python train.py --num_hidden_layers=9 --init_std_up=0.0241 --max_grad_norm=1.0 --doc_mask=true
Below are experts of layer 3 (counted from 0) of a mixture-of-experts language model. Rows are named router (the router's row for the expert), gate (a neuron's input weights, with its number), up (a neuron's input weights, with its number) and show model dimensions 96-191. Each number is 128 + 24 x the weight over its row's rms, rounded and kept within 0 to 255.
After each expert's rows: a language model's description of what the expert responds to. This comes from a sample of Wikipedia text that the model never trained on.

# expert 14
router [ 94 152 135 108  99  95 104 141 140 144 121  98 182 115 156 153  63  87 132 172 144  87 122 128 138 137  91 129 125 154 137 178 136 138 183 124 152 131 134 131 113 115 155  94 140 103  96 139 166 150 112  96 159 127 145 113 150 159 150  88 111 128  95 142 133  89 136  89 133 116 144 181 135 146 136 137 110 125 162 131 110 139 129 141  86 118  78 187 154 142 163 151 133 159 157 111]
gate0 [144 115 158 157 126 131 142 144 149 134 143 140 127 135 131 109 106 143 124 130 118  96 105 134 168 102 129  97  70 131 130  90 120 127 109 167 123 151 148 203 147 134 108 134 128 147 166 164 102 116 115  86  81 125 136 161 104 146 130  71 121 161  73 140 122 131 120 117 119  97 122 157 107 131 112 131 141  91 139 100 142 140 113  93 123  99 138 135 102  82 165  77  64 119 100 126]
up0 [129 107 138 112 126 134 120 123 139 150 102 121 138  96 104 116 131 128 118 115 117 169 115 123 128 129 109  86 152 161 125  86 115  84 107  72 125 157 132  96 176 148 105 120 105 136 107 145 170 113 140 129 158  96 107 154  93 113 107  75  97 131 151 175 157 131 134 153 154 131 115 139 119 128 132 171 137 114 124 137 141  98 142 142 123 168 148  65 144 133 167 153 150 173 138 131]
It responds to: Determiners such as the, his, its, their after prepositions like of and in, and possessive 's after names, such as York's, Bush's.

# expert 49
router [118  94  93  67 106 133 166 102 113 123  86 139 112 110 134 126 132 179 112 140  92  80 141 142 114 111 127 108 132 129 111 146 106 123 134 121 123 161  92 153 184 117 108 143 161 131 164 124  86 113 133 118 128 139 137 117 118 126 155 140 111 146 102 104 105 135 107  84 136 144 136 111 133 153 112 154 160 127  84 140  87 137 134 147  95 145 110  85 124 154 133 121 127 100 145 123]
gate0 [ 97 142 162 138 151 124 153 131 128 130  77  81 101 133 128 134 143 157 128 135 144 144 118 153 130 175 121  83  86 142 127 122 126 123 109 170 128 146 150 152 128 131 155 106 103 121 107 168 130 115 137  71 140 133 135  96  94 125 110 150 138 165 110 100 106 132 149 132 133  86 148 114 115 172 166 156 138 109 143 133 137 136 109  73 105 163 147 132 147 135 153 142 111 160  94 126]
up0 [154  91 159 148 129 117 136 120 141  95 168 141 166 122  93 107 141 125 144 137 116 165 129  66 100 188 139  95 150  91 134 130 137 118 151 140 170  96 156 137 163 132  74 144 112  95 128  80 121 116 110 128 157 143 148 154  90 111 147 115 131 179 110 155 137 136 125 114 120 121 118 140 171  98 139 109 117 137 100 148 114 157 135 148 118 116 148  96 155 113 143 141 130 157 147  92]
It responds to: Common nouns, adjectives or capitalised prefixes beginning a compound or title, after of, the or and, such as social, home, fire, High, Holy.

# expert 34
router [144 103 159 142 110 167 132 126 123 145 154 139 117 162 100 101 116 163  89  98 118 150 124 118 190 117 154 159 135 141 135 156 112  90  68  99 128 116 146 125 149 133 136 102 124 127  88 133 121  99 144 155 103 130 139 122 115 118 128 153 132 108 104 115 128 126 115 141 137 120  86 102 122 139 118  86 134 121 101 104 183 144 127 126 143 133 149 174 145 109 178  97 153 134  65 154]
gate0 [106 139 191 116 108 101 133 186 130 144 106 105 106 181  99 100 110  99 156  82 110 134 110 112 148 123 175 123 107 142 127 115 113 131 111 130 107 148 156  98 119 129 154 112 159 168 134 122 136 105 162  83 120 155 138 105 100 125 113  93 131 143 135 121 162 181 166 153 126 127 135 123  76 109 138 169  99 107 137 144 115 112 123  81  95 148 144 121 150 136 154 128  85 146 126 122]
up0 [114 130 134  98 137 111 139 152  71 114 174  92 119 141 134 121 117 134 122 159  90 121 164 167 110 134 107  86 119 135 138 105 124 115 122 127 154 134 124 172  94 127  76 169 120 101 104 130 142 121 154 133 157 111 126 124  95 108 127 124 102 146 132 163 130 163  99 166 129  97 134 139 137 136 126  85  84  97 145  90  85 130 144 108 142 105 145 135 114 134 157 142 130 159 134 126]
It responds to: Short syllable pieces inside non-English names and words, often in tables or sports lists, such as Kaua-i, Jo-ko-sher, Go-a.

# expert 50
router [107 127 128 113 103 154 127 146 128 129 133 119 178  95 122 164  95 124 125 162 148 111 100 137 116 120 100 162 134 132 130 139 100 163 156 127 144 143 153 121 120 130 160 106 150 112 117 138 137 133 113  94 162 175 147 137 148 120 161 105 122 161 121 141 162 115 134 113 134 141 128 165 120 167 125 116 138 146 155 158 122 161 179 148 156 135  91 159 159 120 174 142 158 141 133 116]
gate0 [126 123 199 159 146 152 120 124 109 145 152  96 156 123 126 109 166 173  98 127 108 108 110 164 122 141 128 106 137 111 159 119 121 157 158 165 129 102 142 146 143 114 154 100 119  90 136 102 126 118 104 116 119 163  96 161 105 118 127  88 150 114  94 149 151 157 118 101 161 114 130 114 145 109 145 124 153 116 143 140 124 118 134  83 136  81 146  88 134 121 113  86 107 105  59 189]
up0 [109 146 129 120  92 134 127 106 108 145 156 108 124 106  96 123 134 110 115  91 145 170 151 111 120 163 162 119 152 150 129 132 151  75 129 124 123 136 139 103 167 142 137 173 117  65 119 111 163 143 118 157 135 151  69 149  86  82 131 102 157 126  93 157 115 119 131 126 173 127  99 124 145 127 129 132 128 118  93 143 109 122 170 128 149 177 124  76 169 117 127 130 133 135 127 144]
It responds to: Determiners and subject pronouns after verbs or prepositions in narrative prose, such as raised his, transferred her, it needs, the.

# expert 16
router [163 149 158 117 129 119 131 133 108 131 139 109 133  79 129 154 113 122 121 123 116  97 140  95 112 112 114 157 130 115 173 132 126 141 132 115 183 110 118 141 160 147 122  83  83 147 123 117 150 126 105  97 115 127 109 106 108 131 144 110 132 112  74 145 108 110 140 114 127 136 118 132 153 159 133 111 146 142 140 190  79 132 113 105  70 115 131 120 153 160 177  88 107 126 163  98]
gate0 [164 121 171 142 130  85 128 163 125 122 105 142 119 145 100  90 145 154 133 104 113 132  84 111 145  82 116 131 125 108 143 135 115 145 135 114 199 159 123 153 151  96  98 133 139 116 140 153 114  75 146  86  97 129 121 151 132 111 144 156 119 123  90 173 141 158 179 153 158 152 145 156 114 113 147 143 118 101  91 122 115 136 155  78 141 112 125 123 113 160 144 164 113 140 112 125]
up0 [118 115 149 136 136 125 172 115 178 137 128 119  90 107 105 100 145  99 111 121 123 177 158 102 119 109 157  91 159 161 117 107  85 140 150 131 140 103  92 153 113  98  64 152 139 117  96 101 172 116 106 155 108  92 128  98  83  89 169 107 115 151 127 157 148 151 135 151 124  97 152 118 165 125 102  91 151 131 113  77 108 134 142  99 135 131 166  77 122 126 174 101 159 157 121 124]
It responds to: Given names of people, often followed by a surname in lists, tables and rosters, such as John, David, Paul, Mary.

# expert 32
router [156 141 111 112 117 156 168 120 129 120 129 136 134  80 121 119 180 109 131 139  80 137 167 181 137 113 112 100 144 120 121 154 162 124 137 124  98 135 109 126 169 115 164 128 128 143 156 104 138 124 102 146 140  97 128  98 122 113 144 174 112 166 156 120 109 118 143 103 118 133 157 113 151 123 134 161 129  78 122 158 112 117 105 141 137 138 110 125 149 142 100 135 125  87 139  91]
gate0 [104 155 117 164 139 127 131 148 134 113  98 129 155 122 163 134  59  97 134  90 121 115 120 114 114  90 124 100 151 162 109 120 163 119 115 163 134 145 121 103  85  94 126 123  97 119 155 140 139 113 150  69 164 132  94  99 146 123 129 140 108 142  96 130 153 137 158 105 170  90 101  99 103  95 104 165 146 107 134  95 119 125 108 111 129 119 125 124  89 125 146 137  91 158 108  74]
up0 [155 117 158 113 121 117 100 123 133 105 162 118  89  78 132 107 114  99 122 120 119 149 103 149 132 160 126 123 149  83 100 129 104  93 128 113 138 117 177  65  95 191 100 126 133  77 115 106 192 132 115 137 160 109 138 143 110  86 121 149 122 112 128 165 121 124 154 123 118  87 148 112 165 121 147 125 112 145  56 130 145 112 146 102 134 114 157  94 172 127 143 119 126 127 146 147]
It responds to: Common nouns after an article or possessive naming works, fields and activities, such as film, album, book, development, production, music.

# expert 9
router [144  99 166  94 107 140 152 104 111 143 151  98 157 113 142 145  94 141  94 113 100 127 159 111 106 152 133  99 156  95 156  96 131 103 164 158 129 163 126 136 218 142 144 164 113 137 141 123 161 120 138 140 162 116 124 128 106 114 155 129 109 131 120 106 148 157 134 113 172 154 145 116 119 148 127 126 152 109  75 140 115 134 167 140 134 130 154 112 107 152 136 103 126 116 182 132]
gate0 [139 119 147 145 125 157 126  99 145 134  77 126 120 151 121 123  89 160 115  87 131 144 110 150 126 134 161 114 112  87 119 101  99 174  83 127 145 162 150 121 143 125 101 152 140 112 168 133 140 124 144 119 122 156 128 110 145  90  91 122 147 124 114 150 150 172 153  84 165  79 129 114 134 136 112 161 125 137 126 165 169 170 128  87 110 113 117 137 112 105 113  96 115 167 112 155]
up0 [ 94 121 164  87 120 147 105 126 149 107 164 128 104 115 145 182 114 164 143 128 118 148 132 103 106 124  87 111 119  85 102  98 152  91 122 128 173 132 153 126 125 100 112 172 113  96 114 121 140 146 165 129 171 160 132  94  96 130 141 104 100 161 159 145 143 110 158 143 140 116 103 171 126 124 136 107  54 136  78 122 152  90 141 161 155 164 113  69 154  98 137 113 121 150 155 131]
It responds to: Nouns ending a noun phrase, often abstract or field names after a modifier, such as recovery process, development, music, film, album.

# expert 36
router [148 132 158 105 147 109 102 109 109 151 142  92 121  94 167 155 113 157 121 130 120  96 149 115 106 146 136 142 132 102 160 115 114 130 138 101 135 111 116 167 164 145 150 109  88 115 139 129 128 130  94 102 153  93 153 119 154 110 155  88 120 125 128 121 109 143 123  69 135 174 118 120 133 130 127 130 117 115 152 133  99 128 163 111  66 113 118 102 139 140 177  83 128 132 186 113]
gate0 [ 95 106 160 172 101 143 109 147 138 143 123 103 129 122 114 130 102 133 126 116 122 155 162 106  87 141 178 127 137 111 122 154 165 117 129 139 135 159 108 128 105 165 123 134 116 143 135 125 128  95 170 125 116 134 126 118 118 139 121 131 142 154 131 143 121 158 178 118 138 108  86 133 128  99  98 160 126 150  98 114 142 127 128 110 111 128 106  91 132 124  90 120 106  86 116 112]
up0 [161  98 129 146 103 136 141 144 147 101 109  93  72 108 113 135  73 144 124 115 104 132 144 110 139 168 144 126 149 140 108 100 127 103 139 126 143 116 157 129  80 133 122 155 139 129 143 120 119 124  96 131 176 115 109 111  78  85 107 104  99 145 119 118 107 112 109 122 158  83 135 141 172 119 152  94 121 114 101 127 144  94 120 148 149 167 162 129 178 137 197 167 135 158 142 143]
It responds to: Bare space tokens and numbers or codes inside tables and taxonomic lists, e.g. the space between genus and species names.

# expert 1
router [130 162  99 144 152 128 112 160 119 136 154 105 132 119 195 150 132  93 124 171 133 130 173 132 156 152  81 159 101 154 143 122 144 158 133 117 134 106 121  70 109 129 131  95 114 112 132 122 129 153 126 115 138 148  84 120 164 162 106 134 108 152 114 102 107 115 131 136 130 150 117 153 124 137 114 128 135 129 155 136 113 127 131  75  75 104 154 151 174 137 138 108 133 136 182 134]
gate0 [162 125 159 124 123 119 112 113 170 131 127  93 105 130  71  93 137 180 133 117 143  98 110 136 118 144 183 104 137  90 107 129 117 148 121 143 116 160 156 111 128 152 115 101 114 119 105 154 166  94 124 136 180 133 148 129 120 121 141  91 110 138 133 162 128 137 127  90 134 129 100 159 122 128 117 137 191 131 170 116 122 151 122  54 130 140 116  97 119 132 113 133  92 131  86 131]
up0 [107  82 166 120 127 133 168 175 115 156  94 154 152 109 139 143 140 155  93 111 125 173 138 109  62  61 109 112 112 133 116  93 112 142 156  90 167 145 138 119  92 153  84 178 128 117 111 130 121 132 114 122 134 118 150 136 108 113 141 130 127 149 148 133 123 142 126 140 149  74 102 102  98 102 108 144 149 131  77 104 108 180 118 105 132 170 138  65 150  72 162 114 140 127 108  87]
It responds to: Pipe separators between cells in wiki tables of sports results and rosters, plus brackets, slashes, colons and dashes between name fields.

# expert 61
router [136  94 141 145  91 151 105 132 111 149 139 150  86  96  96 131 104 126  88 116 141 135 134  59 128 122 144 112 126 112 110 145 100 105 100 117 180 117 144 129 137 141 106 110 144 115  93 136 126 130 150 155 135 146 135 144 121 113 115 138 113 106 130 139  98 174  94 171 127 137 111 147 139 154 109 157 159 141 107  80 171 151 124 127 180 105 147 172 126 101 118 126 111  67 153 150]
gate0 [155 112 178 139 150 133 133 128 171 128  98  90 113 110  78 101 149 129 150  85 135 130 108  91 113 125 159 103 136 106  97 114 119 139 150 156 128 146 143  81 148 129 114  91 112 145 130 152 134 125 113 117 130 160 132 140  96 115 115 100 148 135 101 136 159 168 163 125 158  96 118 147 103 114 101 130 201 129 107  87 128 155 143  80 107 107 100 110 140 126 130 184 116 127 117 130]
up0 [ 84 101 176 134 111 123 130 101 184 139 126 128 109 129 105 111 166 111 124 121  71 146  98 103 135 116 115 137 122 135 106 126 157  66 132  95 118 147 165 128 168 119 102 141 134  72 137 157 148 101 131 137 134 127 128 164  78 105 107 144 105 120 157 138 147 203  79 100 168 149 134 114 113 132 142 112 134 109 111 103 129 123 141 142 125 170 144  83 155 136 167 125 121 134 148 112]
It responds to: Given names and middle pieces of Spanish, French and Slavic surnames in rosters and credits, such as Francisco, José, Sargeant, Chará, plus well in "as well".

# expert 30
router [151  90 155 115 119 102 160 127 139  92 132 154 134 109 135 122 108 187 129 152 109 139 115 149  71 129 136 107 133  83 126 116 160 114  95 139 162 147 171 127 139 118 130 147 168 120 143  79 151 107 119 132 100 133  96 126 110  97 118 174  96 124 147 166  83 145 120 146 127 119 160 176 151 111 125 172 107 118  85  85 142 165 111 154 133 121 108 132 111 114 118 132 112 100 112 116]
gate0 [126 131 154 138 136 100 116 111 160 167 113  87 150 122 130 178  88 147 163 103 136 129 167 104 106 142 111 102 153 101 152  97 134 129 128 113 115 174 111 132 141 101  97 124 124  67 129 135 152 131 169  89 147 161 105 106 110 101 130  91 109 154 121 148 111 154 165 145 160 118 148 172  62 116 143 137 137 120 130 131  93 136 128 123  95 110 120  85 107  82 157 108  91 122 109 117]
up0 [115 135 142 105 144 154 151  91 104 117 166 102  91 101 114 166  81 129 133  74 147 149 149  94 110 119  98  82 164 107 135 105  90 125 128 130 129 116 160 107 132 128 103 131 131  92  95 101 137 134 132 100 186 118 132 120 109 107 137 109 126 143 126 143 144 180 167 133 163 107 112 115 120  88 183  74 104 137 108 123 154 108 132 103 132 125 114  53 139 126 152 121 163 144 116 129]
It responds to: Nouns and word pieces right after in, to, a or the, often in set phrases like in part, way back, instead, in addition.